config.toml
hidden_size = 512
n_experts = 192
normalize_top_k = true
routed_scale = 2.5
balance_loss = 0.00286
balance_bias = false
init_std_router = 0.0339
vocab_size = 14453
norm_eps = 1e-06
learning_rate = 0.000472
beta1 = 0.95
batch_tokens = [65536, 131072, 196608]
max_seq_len = 1024
Below are experts of layer 4 (counted from 0) of a mixture-of-experts language model. Rows are named router (the router's row for the expert), up (a neuron's input weights, with its number), down (a neuron's output weights, with its number) and show model dimensions 128-255. Each number is 128 + 24 x the weight over its row's rms, rounded and kept within 0 to 255.
Before each expert's rows: "mostly gets" lists some tokens that are sent to it at least half of the time; "comes before" lists some tokens at least twice as common just after its tokens as in all text. This comes from a sample of Wikipedia text that the model never trained on. Tokens count by the router's weight.

# expert 35
mostly gets: "Member", " Occupations", "From", " Owner", " professor", " Binomial"
comes before: ":", " the", " of", " a", " by", " to"
router [117 146 137 125 145 136  97 173  75 134 160 120 160 141  77 194 113  92 112 152 149 143 147 134 140 150 126 106 115  64 108 148 110 102 124 141 162 118 145 142 147  78 147 121 139 144 117 175 158 153 104 146 128 129 104 102 132  99 131 137 119 128  96 160 144  77 162 121 144 100 120 121 119 132 119 120 133 103 155 144 112 124 108 121 107 127 109 141  79 145 137 119 163 135 136  85  94 132 138 112  90 144 136 115 122 128 164 154 134 136  84 131 158 143 130 133 106  91 134 148  97 139 112 105 139 147 168 116]
up1 [120 140 115  80 135 106 132  99 158 126 156 152 132 138  93 163 114  99 119 128 167 143 129 120 175 109 110 120  99 141 140 137 140 136 123 120 123 104 128 136  71 151 128 139 181  99 158 143 129  93 157 135  87 109 100 157 121  98 127 119  84 116  81 115 143 131 157 143 103 110  93 176 143 100 149  91 119 111 119 142 119 154 128 162 157 123 118 143  92 116 140 111  91  76 165  93 136 144 110 157 125 145 123 129 150  98 113 106 109 115 151 134 173 105 145 174 101 101 147  95 133 108 142 157  70 133 101 104]
down1 [154  94 133  91 130 100 142 119 113 145 128 107 118  89  99  80 108 116 177 164 163 162 154 122  89 136 153 153 158  55 121 132 113 122 118 100 139 132 128 140 115 119  94 115 149 161  99 148 101 118  99 115 103 169 189 116 144 119 113  88 156  92 130 142 109 134 112 163 130  93 109 149 127 129 118 144  96 154  71 166 131 157 144 137 145 161  75  86 141 137 110 148  73  89 121 117 136 131 150 112 127  92 148 146 134 154 155 136 114 139 161 123 119 141 165 112 108 117 108 134  96 120 126 138 129 113 116 110]

# expert 25
mostly gets: "100", " 90", " 120", " 300", " 60", " 83"
comes before: " |", "–", ".", ")", "°", "%"
router [ 62 171 153 116 169 126 124 162  73 132 147 115 148 150  92 187  95 100 107 140 145 162 135 137 148 160 137  97 135  78 122 138 105 114 133 142 142 117 128 160 140 113 128 118 135 128 127 156 161 149 119 144 119 127  95 104 138  96 137 118  90 164 104 144 152  79 166 134 152 101 114 124 130 124 121 125 148 105 178 136 110 135 116 134 139 114 121 180 109 142 156 132 149 149 111  96  77 132 121  83  69 143 139 165  91 120 154 150 132 127  90 136 136 145 140 146  88 125 144 134  98 164  70 126 154 152 144 105]
up1 [167 139 112 109 134 145 135 122 145 157 151 125 170 149 122 148 144  93 129  81 147 133 115 145 170 147 117 125 124 147 146 139  99 129 109 124 139 102 120 125  86 177 130 141 127  80 126 129 107  81 136 117 112  99 107 179 142  93 123 121 114 107 112  93 138 112 170 111 125 107 114 150 155 111 137  83 142 104 144 122 118 160 129 183 135 137 138 165 133 146 147 172 122  97 151 104 138 146 152 152 120 161 112 138 132 115 122 103 113 148 150 140 203 144 138 167 119  99 151 104 118 109 148 120  65 161  74 129]
down1 [134 130 128 127 142 126 164 128 134 147 115 120  99 125  99 118  83 156 167 109 167 115 129 116 114 116 170 145 157 105 101 160 102 157 114 121 157 148 132 166 115 122 119 186 124 147 126 156  82 136  97 140 137 132 193 163 213 127 140 146 123  96 142 136 152 145 131 184 149 112 142 117 109 173  65 125  88 143  85 142 120 123 143 137 101 123 121 122 116 116 115 126  85  83 119 170 140 117 138 114 166 131 172 132 145 177 112 102 142 114 148 149 124 126 115 173 146 150 109 113 106 140 119 138  63 115 115 134]

# expert 69
mostly gets: " when", " where", " Although", " whether", " When", " while"
comes before: " the", " he", " it", " she", " a", " they"
router [ 93 114 161 118 136 154 120 158 108 124 142 121 149 105  63 177 124 153 123 165 136 111 110 149 120 136 102 112 163 122 110 133 138 161 103 160 144 105 114 101 132 122 134 129 166 103 147 162 150 112 122 153 110 150  46 142 121 153 127 139  92 170 149 131 120  51  71 106 116 135 153 102 106 123  92  93 121 156 122 136 119 135 131 163 165  88 123 149 117  91 169 167 122 185  63  90 143 137 133 141 153 189  96 130 104 139 111 123 149  89 109 136 138 146 150 151  97 127 123 168 120 120 129 163 118 156 181 114]
up0 [109 109 132 135 149  84 143 132 171 111 125 168 107 104 146 143 145 160 130 106 127 142 113 106 154 149 134 134 189 121 112  95  97  73 114 113 128 153 157 117 152  92  96 136 163  99 130 153 155 154 136 126 135  96 117 134  83 177  84 117 154 102 126 128 101 149 134 129 135 133 153 218 168 141 100 118  97 118 115 129 137 157 106 149 154 124 147 143 140  95 111  55 134  90 138 173 116 154  93  97 130 174 156 112 117 141 112 124 115 116 134 134 129 133 146 141  97  82 143 114 111  99 134 126 133 121 141 165]
down0 [133 111 125 148 149 118 152 107 148 110 164 151  92  96 142 143 101 113 140 113 110  99 131  87 127 123 145 158 150 157 135 126  63 115 132 142  97 137 120 115 131 160 164 185  98 160 128 135 113 146 165 130 103 144 162 126 118  99 123 128 124 134 127 137 154 143 120 141 151 135 125 138 164 148 138 135 122 157 110 113 134 106 127 112 146 133 129 118 157 113 135 137 135 128 132 116 127 135 153  93 173 113 107 139 143 149 113 132 107  86  94 118 117  71 129 143 108 105 156 147 144 138 101 129 160 146 119 113]

# expert 111
mostly gets: " Los", " businessman", "Al", " Al", " les", "ال"
comes before: "==", "The", "===", "In", "On", "-"
router [133 171 112 130 154 146 112 166  46 148 142 124 195 122  81 158 121 106 128 178  96 147 110 138 134 166 110 118 118  75 136 115 111  88  98 126 138 127 114 169 147  97 136 128 147 161 115 140 155 106 127 126 126 136 122 136 104 119 147 133  95 136 102 126 105 107 153 107 169 130 140 126  93 128 105  98 140 110 165 156 102 141 132 103 122 115 111 169 114 118 131 100 155 155 110  79  72 157 127 106 122 132 134 116 112 152 148 142 136 106 109 133 133 164 135 150  91 138 143 153 104 177  85 110 168 134 166  99]
up0 [129 133  86 118 120 129 147 130 151 108 110 155 115 104 131 167 124 131 107 130  87 126 129 111 153 136 188 156 137 116 128 134  99  90 106 150 131 172 124 130 122  93  92 110 159 110 139 167 168 125 148  94 126 118 122 129  98 149  98 125 140 130 126 139 104 114 145 114 151 121 149 164 139 146  93  97  80 138 115 130 126 185 159 141  90 133 133 117 137 120 112 123 137  96 155 166 124 142  68  76 140 157 150 114 103 162 155 158 122 112 132 107 114 144 136 120 129 133 111 108 120 112 102 150 145 135 174 129]
down0 [104 147 105 146 174 120 146 102 167 156 133 150 132 124 113 112 111 125 164 121 148 137 132 130 159 122 137  89 118 120 102 142 112 102 128 169 122 127 129 130 150 146 193 162 105 171 128 130 163  87 148 155 126 122 141 111 137 127 177 129 130 148 105 119 149 124 169 105 118 176 140 149 167 149 162  99 126 152 109 110 101 125  98  90  83 116 156 111 124 146 105 180 139 119 118  73 146 124 150 166 137 127 119 142 114  90 126 122 134 128 132 128 129 104 133  93 104 119 127 143  66 145 123  68 151 120 160 129]

# expert 124
mostly gets: " Despite", " despite", " same", " something", " changes", " reflect"
comes before: " |", " the", "0", "1", "2", " his"
router [122 169 136 108 166 125 102 175  92  90 163 114 137 170  98 183  92  73 111 143 124 153 150 144 135 123 139  85 116  89 105 154 116 106 109 157 166  89 116 143 163  74 117 139 136 177 110 149 157 141  93 124 132 117 104 118 116  98 125 121 114 162  94 148 111  79 161 135 151  95 136 138 154 104 124 138 136  90 138 135 114 162  87 116 129 134 106 170 133 133 151 126 152 161 126  87  82 124 137 122  88 166 146 165 120 118 152 159 122 146  99 141 124 169 103 145 116 116 148 147 127 156 105 118 176 141 168  98]
up0 [140 117 147 110 111 106 128 122 150 110 100 171  87 116 112 164 124 133  78  96  93 136 138  98 151 147 122 126 134  92 142 113 132 105 126 138 127 153 125 135 158  80 104  98 127 115 120 146 176 125 163 112 150 107 102 141  88 176  99 151 137 140 146  85 118 103 138 137 144 156 166 165 156 129 102 115 110 149 123 118 115 184  99 157 120  95 134 138 119 120 119  93 119 110 107 176 144 167  97 127 120 172 133  96 132 129 126 128 132 103 108 122 116 144 129 123 139 103 118  99 117  82 125 178 135 106 180 167]
down0 [122 143 118 174 126 107 102 125 135 141 148 110 136 131 169 114  75 145 131  83 140 126 141 113 141 108 135  91 145 190 138 136 140 110 109 149 136 110  67 106 156 150 154 136 104 136 118 143 145 132 127 100 137 154 141  92 132 138 126 150 119 143 141 119  73 136 142 119 126 109 171 125 167 147 125 130 108 149 134 130 138 135 134 109  75 132  99 130 162 124 146 188  84 116 102 111 130 105 144 110 140 126 107 145  93 124 141 125 135 117 147 102 124 115 136  91  78  96 121 163  85 146  94  98 153 154 163 123]

# expert 181
mostly gets: " along", " led", " across", " through", " outside", " leading"
comes before: " the", " by", " to", ")", " with", " his"
router [116 182 121 118 141 117 113 140 102 144 136 138 187 143 104 155 110  81 130 139 149 157 130 111 150 167 137 111 101  82 103 133 119 148 125 127 157 126 119 158 156 108 122 131 154 159 120 151 164 141 109 133 111 125 137 130 126 107 140 127  92 134  96 167 143  73 121 117 114 103 121 137 129 118 114 142 133 112 184 134 129 123 115 105 117 103 126 152 115 153 153 115 142 123  92  62  91 150  91 121  81 129 152 121 110 127 134 144 117 120  82 148 124 132 130 165 102  95 144 161 119 166 107  87 148 132 121 102]
up0 [103 101 101 165 119 101 184 156 166  99  93 158 134 114 134 148 124 131 143 117  82 113 136  77 157 149 150 123 194  84 115 138 124 136 131 166 118 172 144 123 168 119  96 104 153  85 135 160 162 133 151 129 134  89 121 143  81 134 100 121 134 122 106 128 121 114 129 126 132 140 147 154 137 121  96 141  99 136 109 131 145 178 123 141 136 116 153 147 147 114 138  79 111 122 147 172 134 167  86  87 125 174 143 145  93 130 126 148 103  80 120 115  90 149 123 144  96 110 119  78 117  90 129 188 117 129 190 128]
down0 [ 86 145 139 156 171 127 178 111 136 141 127 136 131 115 166  93  84 158 148 107 135 117 153 101 147 138 154 127 153 144 135  91 127 154 103 136 170 123 113 130 130 166 172 133 143 157  98 126 132 133 107 120 128 130 116  79 142  97 152 141 149 122 123 140 134 117 104 127 131 130 138 101 133 129 103 127 141 160 121 119 165  68 130 139  90 134 119 129 106 107 161 147 140 155 132 118 153 129 106  84 130 152 112 141 138 120 109 129 118 150 136 122 107 120 120 162 105 124 155 151  95 180 105 110 155 144 167 166]

# expert 65
mostly gets: " born", " Coordinates", " Born", " died", " Died", " Label"
comes before: ":", " in", " by", " on", " to", " from"
router [ 91 175 120 123 160 148 133 169  79 126 139 142 127 163  98 160 154  91  92 170 127 144 145 139 141 136 145 107 116  92 103 117 116  95 105 126 161 103 126 156 159  84 119 148 136 145 103 159 124 113 111 127 119 141 117 113 145 128 136 126 106 127 112 162 151 104 137 140 163  85 106 108 144 114 131 123 140 104 145 136 101 133 129 138 137 154 121 169 149 177 127 120 131 145 111 113 104 147 109  90 113 157 159 153 131 109 158 142 139 109  65 170 145 134 109 157 106  98 131 153 166 148  95 149 120 144 133 114]
up1 [148 129 103  92 106 110 151  65 129 128 178 165 132 153 140 169 120  97 162 117 150 118 100 121 177 135 127 137 113 131 161 133 132 139 132 111 145 133  90 103 110 125 138 123 142 112 150 128 115  85 166 139  84 105 118 120 131  73 127 125  86  95  89 144 121 133 124 119 115 112 121 139 150 145 128  78 124 121 152 144 141 117 171 149 140 122 130 146 130 165 135 120 119  58 147  80 146 143 131 158 154 162 141 122 145 142 106 113 138 131 122 116 158  98 125 157 128 103 159  77 129 125 140 114  74 143 100 109]
down1 [100  94 122 132 142  70 157 138 144 180 141 138 104 115 107 104 133 115 130 142 162 139 115 123 109 144 116 129 145  94  85 102 111 127 144 101 148 158  97 125  62  72 143 148 112 147  82 143 112 125 126  96 102 141 135 137 138 137 127  96 151  99 126 154 121 102 110 154 120 132 134 144  96 122 111 114  98 142  90 132 100 136 129 155  86 124 116 145 136 146 119 136  92 117 121 127 132 103 130 132 168 108 186 139 148 141 153 156 115 162 152 122 125 154 131 146 104 127  95 160 101 149  82 156 123 101  87 126]

# expert 68
mostly gets: " Battalion", " Staff", " committee", " assistant", " Committee", " Assistant"
comes before: " the", " The", " were", " this", " his", " Health"
router [137 157 136 117 143 141 114 167 114 126 162 115 142 132 101 153 120 106  85 167 117 161 136 158 144 128 139  92 110  79 135 113 116  82 131 136 191 111 120 144 181 109 151 121 160 139 133 154 164 140 153 138  90 124 122 133 151 125 146  94 118 149 123 154 125 117 136 105 152  93 122 115 128 115 130 145 120 122 166 141 121 114  97 123 149 129 112 167 119 150 146 107 165 150 117  95  59 142 131 126  87 141 129 135 107 136 160 176 116 142  72 133 162 133 127 181  89 103 134 134 125 156  85 143 157 135 126  97]
up0 [144 107 102 117 119 113 156 106 160 117 108 162 122 131 106 126 124 136 118 127  93 109 147 137 145 156 153 126 122 123 151 125 133 136 117 141 122 152 129 117 114 103  83 124 109 116 152 168 164 120 146 114 125 118 119 108  81 148  98 120 137 153 145 122 124 113 140 107 140 121 149 161 126 118 150 125  88 110 130 125 119 186 154 138 140 123 129 135 126 137 107 132 135 121 161 158 112 125 103 108 102 185 143  86 126 156 106 147 125 121 127  99 118 143 127 122 118 107  97 113 121 115 107 179 147 120 175 151]
down0 [125 112  92 184 182 133 140  92 128 124 113 125 124 113 151 110 102 158 154 128 135 122 124  90 150 130 131  88 124 137 167 111 118 104  82 141 114 148 120 111 150 145 190 149 148 173 111 144 150 135 132 100 194 143 141 104 140 151 154 151 134 152 101  86 103  97 185  71 133 184 124 147 169 147 151 175 142 124 133 101 123  93 134 111  82 140 169 105 112 131 124 167  72 137 112  97 115 143 135 130 125 105 101 113 110 142 144  98 164 145 119  77 142  94 128  86  74 108 150 151  95 175 121 135 152 159 156 137]

# expert 144
mostly gets: " ±%", " Notes", " Goals", " Nominated", " Pts", " •;"
comes before: "|", "\n", "-", "|---|---|---|---|---|", "|---|---|---|---|", "|---|---|---|"
router [ 69 181 138 116 148 129 109 177  93 132 145 128 168 149  86 159 124  86  92 194 112 144 136 150 124 144 121 115 130 113 107 150  99 116 132 140 164 109 137 154 161  97 137 124 156 124 124 156 156 140 106 119 137 117 118 113 138  98 161 146 100 145  84 173 124  80 135 122 136  94 124 122 143 121 117 146 156 100 154 145 107 139 122 147 119 121 120 171 128 130 169 109 140 146 128  83  84 120 110 118  83 138 141 130 139 134 168 151 131 142  92 151 154 165 121 158  94 111 168 111 144 153 102 128 152 140 147 119]
up0 [106 123  95 134 119  97 121 120 165  84 118 177 125  85 130 133 139 119 140  99  70  91 144 106 138 176 179 132 134 117 125 125  73  91 137 152 141 149 135 134 152 123  83 116  86 100 175 137 142 106 150 119 164 119 107 134  84 159  88 126 147 157 141 114 128 111 128 102 158 116 156 170 173 128  95 115 115 147 128 121 124 163 134 152 112 133 133 130 130 134 111 108 129 146 157 163 120 130  85 115 112 175 112 112 115 132 118 173 106 118 123  92 110  99 127 138 138 125 143  96 111 108  99 140 130 156 169 164]
down0 [142 125 105 186 184 105 121 131 160 131 157 143 116 124 147 115  99 151 140 147 129 129 129  96 120 127 132  92  87 135 142 105  84 139 106 149 119 102 125 100 143 154 185 107 127 167 115 142 127 139 117  99 133 166 130 130 109 151 150 175 137 164 105 138 123 103 149  92 142 174 159 155 151 150  92 146 114 135 144  72 140 113 149 120  67 152 156 108 142 128 129 179  90 141 144 138 124 154 152 139 144 128  73 130 104 118 143 135 167 127 123 120 110  87 126 106  92 101 183 148  87 144 115  98 167 143 130 143]

# expert 64
mostly gets: " ==", " ===", ")===", "|---|---|---|---|", " ====", "|---|---|---|"
comes before: "\n", " |", " The", " In", " He", " It"
router [116 145 120 108 168 148 116 153 100 145 146 115 146 174 110 172 131  91 109 147 122 143 142 126 143 132 119 104 110  97 107 153  84 123 113 129 157 118 139 151 173  87 105 119 160 148 131 155 165 173 106 135 116  98 105 104 150 127 147 134 118 139 100 142 142  76 158 119 155  85 139 116 127 118 136 108 116  98 165 147 115 148 115 116 104 123 113 154 119 120 127 118 162 157 117  85  96 119 130 116  65 159 124 136 109 117 166 168 121 120 109 165 134 143 129 138  95 142 136 157  93 144 117 123 149 138 150  90]
up0 [125 129 120 120 117  94 127 132 174 106 119 129 115 127 134 162 140 142 108 100 131 108 128  96 152 140 144 115 149 104 139 118 101 125 109 158 175 159 118 129 144 126 124  92 110 128 134 155 167 115 146 135 173  99 105 167 104 143  81 102 101 151 129 125 100 123 109 129 144 107 150 165 143  95  88 164  67 171 144 121 152 178 141 146  99 122 135 133 110 100 138 128 141 143 135 194 150 134 129 122 123 181 142 117 110 169 119 143  94 117 150 102 131 127 104 139 151 136  82  91 100 119  61 167 137 159 131 156]
down0 [120 150 128 170 200 130 136 110 122 118 198 132 120 118 165 118 126 140 143 112 118  98 143  87 126 136 140 109 123 146 128 129 141 119 125 138 143  95  87 101 128 196 189  97 120 155 121 133 143 129 143 105 142 160 147  88 143  80 155 141 116 123  92 146  89 111 159 115 154 179 160 133 156 115 137 117 115 151 110 121 158 126 165 113  97 155 153 132 104 141 154 163 131 127  97  89 136 105 159 113 128 160 113  97 113 111 107 115 174 151 112 110 116  67 103  74 120 128 142 150  97 161  96  87 151 155 130 103]

# expert 148
mostly gets: "\",", "),", ",\"", "\"),", "}{", " *"
comes before: " and", " which", " but", " the", " he", " including"
router [102 114 149 129 120 169 119 167 109 134 123  86 154  83  85 191 142 152 126 148 134 126 116 142 139 131  98 104 147 125 118 152 130 160  71 163 141  80 111 106 123 141 128 126 164 118 153 177 148  95 139 153 100 157  94 135 109 145 109 166  68 164 142 112 113 101 104 116 113 150 149 100 110 140  93 101 137 139 116 137 132 126 126 150 149 103 126 143 130 104 158 176 124 148  59 106 146 128 114 155 163 204 104 133 111 148 116 102 179  93 136 130 136 157 164 132 115 119  95 162 140 103 130 161 113 142 162 108]
up0 [108 132 129 122 111  90 142 158 165 101 121 154 100 101 132 136 123  92  96 127  89 115 138  82 170 157 138 136 169 117 125 131 130 109 129 136 167 133 138 131 147  96 100 117 138 119 133 147 161  86 155 104 150 110 105 148 107 120 121 106 134 160 132 128 129  90 127 135 135 157 141 153 143  86 103 103  82 135 160 129 123 143 113 160 144 130 128 158 148 100 137 148 127 121 124 190 123 142 118 115 131 175 136  80 138 146  99 134 112 133 105 126  94 129 140 151 127 124 123 100  90 107  91 162 138  90 149 122]
down0 [128 135 107 178 180 108 126 149 150 136 121 122 102 113 163  89 153 130 120 132 124  99 127 135 124 133 115 142 101  82 123 113 117 107 143 131 125 129 116  84 152 184 157 126 145 150 105 112 158  94 164 135 160 157  99  56  84 141 128 120 100 137 120 115 143  96 154  91 170 178 154 150 149 128 149 124 134 150 112 134 117 107 157  82  58 142 160 124 146 155 145 151 105 122 127 111 124 149 148 120 116 114 116 120  89 114 122 122 106 143 131 102 127 109 115  83 123 142 183 184 125 131 115  97 114 142 129 154]

# expert 43
mostly gets: "Scientific", " Born", " Phylum", " Density", " Genre", "Member"
comes before: ":", "|", " by", " MF", " DF", " career"
router [131 149 145 117 149 135 123 149  98 142 138 121 142 166  96 179 110  59 100 173 149 142 150 152 141 147 137  95 130 102 119 134 112  84  96 148 161 110 123 136 165  95 143 124 134 147  97 182 150 131 129 138 126 111 106 129 131 110 132 109 120 124 115 157 118 108 145 141 156 120 108 139 116  96 126 132 152  88 168 143 128 148 119 106 118 127 124 152 117 130 152 103 144 157  95 104  95 114 108 106 110 153 133 142 124 109 155 165 129 131 105 163 153 163 146 167  97 117 169 158 121 163  90 140 154 144 146 106]
up0 [147 101 108 121 114  74 137 131 162 101 107 151 112 107  86 136 127 149 105 138  93 114 120  98 136 154 155 116 168 103 155 112  98 112 103 151 150 176 120 141 153 101 101 109 139  92 126 159 170 125 159 135 155  88  97 132  89 157 119 124 152 153 146 128 116 123 138 130 143 140 156 166 137 101 102 112 105 150 123 150 134 152 112 154 115 109 141 121  99 120 121 109 131 139 138 166 130 166  96  79 135 179 135 121 120 143 124 165 107 120 113 137 125 140 125 147 137 120 108 118 122  96  85 187 160 101 182 122]
down0 [111 188 106 182 188 120 125  96 155 144 145 160 137  91 123 129  93 126 148 106 137  78 142 136 163 173 134 140 130 129 169 137 115 109 120 138 137 142 113  94 151 140 166 133 117 140 107 171 151 148 144 135 156 134 114  86 148 146 139 123 119 137 102  93  99  95 166 124 137 166 139 134 125 170 135 132 155 143 137 101 131 114 122 130  66 138 156 123 105 111 109 147 128 109 139 129 125 122 135  96 144 148 103 101  97 127 119 144 165 141 130 104 132 105 125 114 128 122 164 176 112 166  91 108 131 128 126 134]

# expert 70
mostly gets: "'.", "==", " UTC", "===", "=", "%."
comes before: "\n", "==", "The", " The", "===", "In"
router [110 146 127 113 155 139 124 138  71 110 126 134 158 150  82 162  90  99 120 159 106 137 133 136 149 136 137 107  98 102  97 129 105  86 105 111 181 116 122 139 139 126 146 117 161 132 119 161 167 122 100 131 136 111 103  91 109 141 133 135  95 158  79 127 133  88 155 136 143  97 132 108 118 138 135 132 132 112 149 150 131 158 132 113 106 126 112 179 134 111 154 128 152 162 100  86  64 168 144 109 128 156 146 151 119 140 133 140 118 131 109 123 134 158 130 167  94 119 150 149 110 157 100 102 164 145 150 110]
up1 [174 127  87  94 138 121 158 128 158 159 162 155 138 158 123 136 115 120 153 117 121 149 123 114 136 147 112 141 117 143 142 132 141 144 133 110 125 114 120 108  66 135 119 133 140 112 147 147 125  92 138 134 109  91 111 154 103  99 150  98  95 102  85 114 131 123 148 114  98  87  99 167 150 103 132 104 150 111 119 129 115 177 140 146 149 152 136 141  94 136 117 170 104  69 137  83 115 138 124 167 129 127 129 131 173 118 127 130 108 117 115 114 165 102 157 152  96  78 143  83 117 127 147 137  84 136 107 116]
down1 [144 108 117 164 132 126 156  92 137 111 145 119 104  76  94  82 120 141 145 140 149 154 116 141  91 168 156 158 147 101  98 158 148 139 146 123 139 164 134 159  93 102 110 154 115 137 115 132  76 118 134 122 121 185 131 146 130 114 135 112 100  98 177 155 117 123  93 146 125  98 123 183 138 142  97 132 130 171  74  84 109 155 187 187  90 166  83 102 102 135 135 157  76 126 151 142 139 120 151 111 144 117 104 137 122 140 129 108 147 135 140 127 118 166 167 110  96 153 101 181  77 127 118 147  77 112 111 133]

# expert 109
mostly gets: "—", "),", "\")", ",\"", "\":", "\"),"
comes before: " |", "\n", "–", " \"", " is", "000"
router [ 98 116 167 122 122 139 109 179 113 139 123 128 164  97  76 171 133 141  99 135 133 110 126 154 140 140  80 100 159 128 110 129 113 157  96 194 133  83 141 122 133 151 134 124 159  89 159 155 160 127 129 185 111 150  91 150 124 146 118 139  61 183 127 112 114  85  88 113 111 128 132 118 110 159 121  99 139 145 113 126 125 129 137 173 159 115 144 156 142 106 142 134 118 133  86 113 124 107 132 132 147 205  93 153  94 138 135 105 190  89 132 119 172 176 146 127 116 137 111 146 113 106 149 145 103 136 171 140]
up0 [109 117 110 122 127  90 131 129 181  84 121 151  93 115 129 124 128  92  84 106 105 121 114  88 141 151 144 139 137 138 117 122 121 103 136 145 128 134 121 130 151 106 100 120 121 114 162 139 152 105 153  98 157 139 101 140 104 137  96 128 127 141 138 100 115 114 141 113 173 126 139 155 159 133 111 104 121 126 129 153 117 141 113 161 114 109 153 139 158  98 137 121 148  86 142 167 107 133 135  94 122 188 148 115 119 157 111 160 125 153 146 114  87 134 115 160 145 114 131 108  81 103  97 155 104 119 160 130]
down0 [125 131  76 197 168  94 171 120 148 158 150 121 133 156 161  83 155 145 116 141 122 129 139  96 132 154 116 109 102 114 120 113 108 104 115 138 137 139  82 113 151 161 143 123 135 156 113 133 153 106 139 108 129 147 108  99 128 138 150 110 101 148 109 131 120 108 154 152 141 206 168 161 125 144 162 142 131 165  93 136 134 116 122 136  94 124 168 137 141 158 137 142 108 105 119 106 120 146 167 149 115 126 134  93  95 115 101 126 141 127 125 149 122  93 133  92 104 108 155 150  96 187  73  77 112 137 105 137]

# expert 188
mostly gets: " s", " S", "S", "/", " ==", " Sz"
comes before: "\n", "|", "year", "based", "M", "S"
router [101 194 126  97 164 124 111 192  73 122 144 131 147 131 104 184 124  94  92 158 127 139 138 131 128 128 138 108  97  67 151  98  76 116 137 158 149 124 104 136 162  88 138 104 152 140 116 166 180 147 123 153  93 131 108 100 150 143 125 146 103 125 111 150 102 112 143 122 149  96 116 124 122 101 156 130 142  89 164 147  76 133 102 131 139 149 119 116 140 130 137 100 132 140 138  94  89 123 113 118 107 131 136 156 115 111 154 155 133 128  94 127 121 126 107 168  85 118 149 119 132 155 111 143 111 126 132  86]
up0 [128 135 109 120 128 128 128 128 144 130 110 158 116  94 118 131 148 128 109  97 121 127 142 106 154 114 158 104 128 114 124 106 118 112  96 152 129 135 153 149 143  91  65 136  94 107 151 161 136 137 174 122 146 111 116 147 100 157 124 133 120 159 137 117 129 125 134 128 170 120 137 173 139 129 142 114 104 132 125 125 108 192 109 149 116 149 138 135 123 112 140 113 132 120 152 159 124 187 106 101 120 163 117  87 162 155 115 125 153  95 108 126 122 133  90 147 103 136 131  79 101  47 106 188 126 127 158 160]
down0 [135 118 109 168 189 152 158 174 143 100 141 154 166 130 144 133  96 149 141  94 151 129 120 109 140 132 138 100 149 147 140 138 114 114 190 138 152 104 123 113 131 133 165 129 141 171 111 151 191 135 142 109 136 148 142 109 147 150 164 160 137 159  99 164  48 129 168 110 144 122 152 126 158 158 131 148 150 133 121  96 167 106 133  91  69 140 108  67 120 123 145 176  96 126 138 164 147 118 162 131 152 131 119  97 106 115 121 124 155 110 117 101 107  93 140 107  91 103 159 190  96 120 121 102 134 157 146 167]

# expert 73
mostly gets: " •;", " except", "|---|---|---|", " Pts", " Upload", " Set"
comes before: " |", "-", " —;", " •;", "–", " The"
router [ 92 172 154 136 155 114 108 163  88 114 156 155 157 162  82 176  99  91  95 167 131 157 129 147 153 140 124 110 113  86 106 147 124 119 105 136 169 109 113 154 142 100 131 128 166 150 113 185 168 145 107 155 106 112 144 106 131 111 130 138  94 129  96 146 147 111 154 121 152  87 130 140 123 120 122 115 125 114 148 142  94 134 133 129 129 120 102 151 115 139 133 117 154 177 141  82  90 125 114  99 103 162 157  95 112 127 181 163 151 145  88 132 145 135 150 144  98 126 134 124 123 156  73 121 151 169 162  95]
up1 [128 137 101  72 120 105 156 129 128 134 163 134 126 168 104 161 131 108 133 131 156 141 103 138 179 140 100 121 127 159 190 125 141 175  97 119 142 124 119 104  89 139  97 114 159 105 145 138 143 112 139 108  87 129 104 138 129 132 163  98 103 110  79 118 129 132 147 117 115 107 111 168 167 112 130  75 143 122 143 134 130 144 145 159 150 120 127 142 111 141 113 142 103  77 143 134 158 150 138 137 160 115 126 125 166 119 110 148 128 115 127 148 166 135 118 157 125 114 114 113 132 121 149 177  83 142  92 123]
down1 [106 138 153 141 127  99 163 141 109 177 155 122 129 139 128 103 126 129 157 137 149 194 152 137 104 116 156 131 152  85 123 151 109 125 128 113 134 148 122 115 133 111 120 168 122 187 106 113 104 101 109  91 113 146 162  93 144 138 134 119 140 111 132 140 154 121 126 158 153  73 125 160 141 147  89 134  90 153 101 127 119 145 157 161 132 147  62  71 121 116 126 134  90 123 164 124 123 132 148  89 110 118 169 168 129 176 146 129 134 124 144 162  90 174 132 112  82 108  91 142  96 102 148 108  92 118 119 104]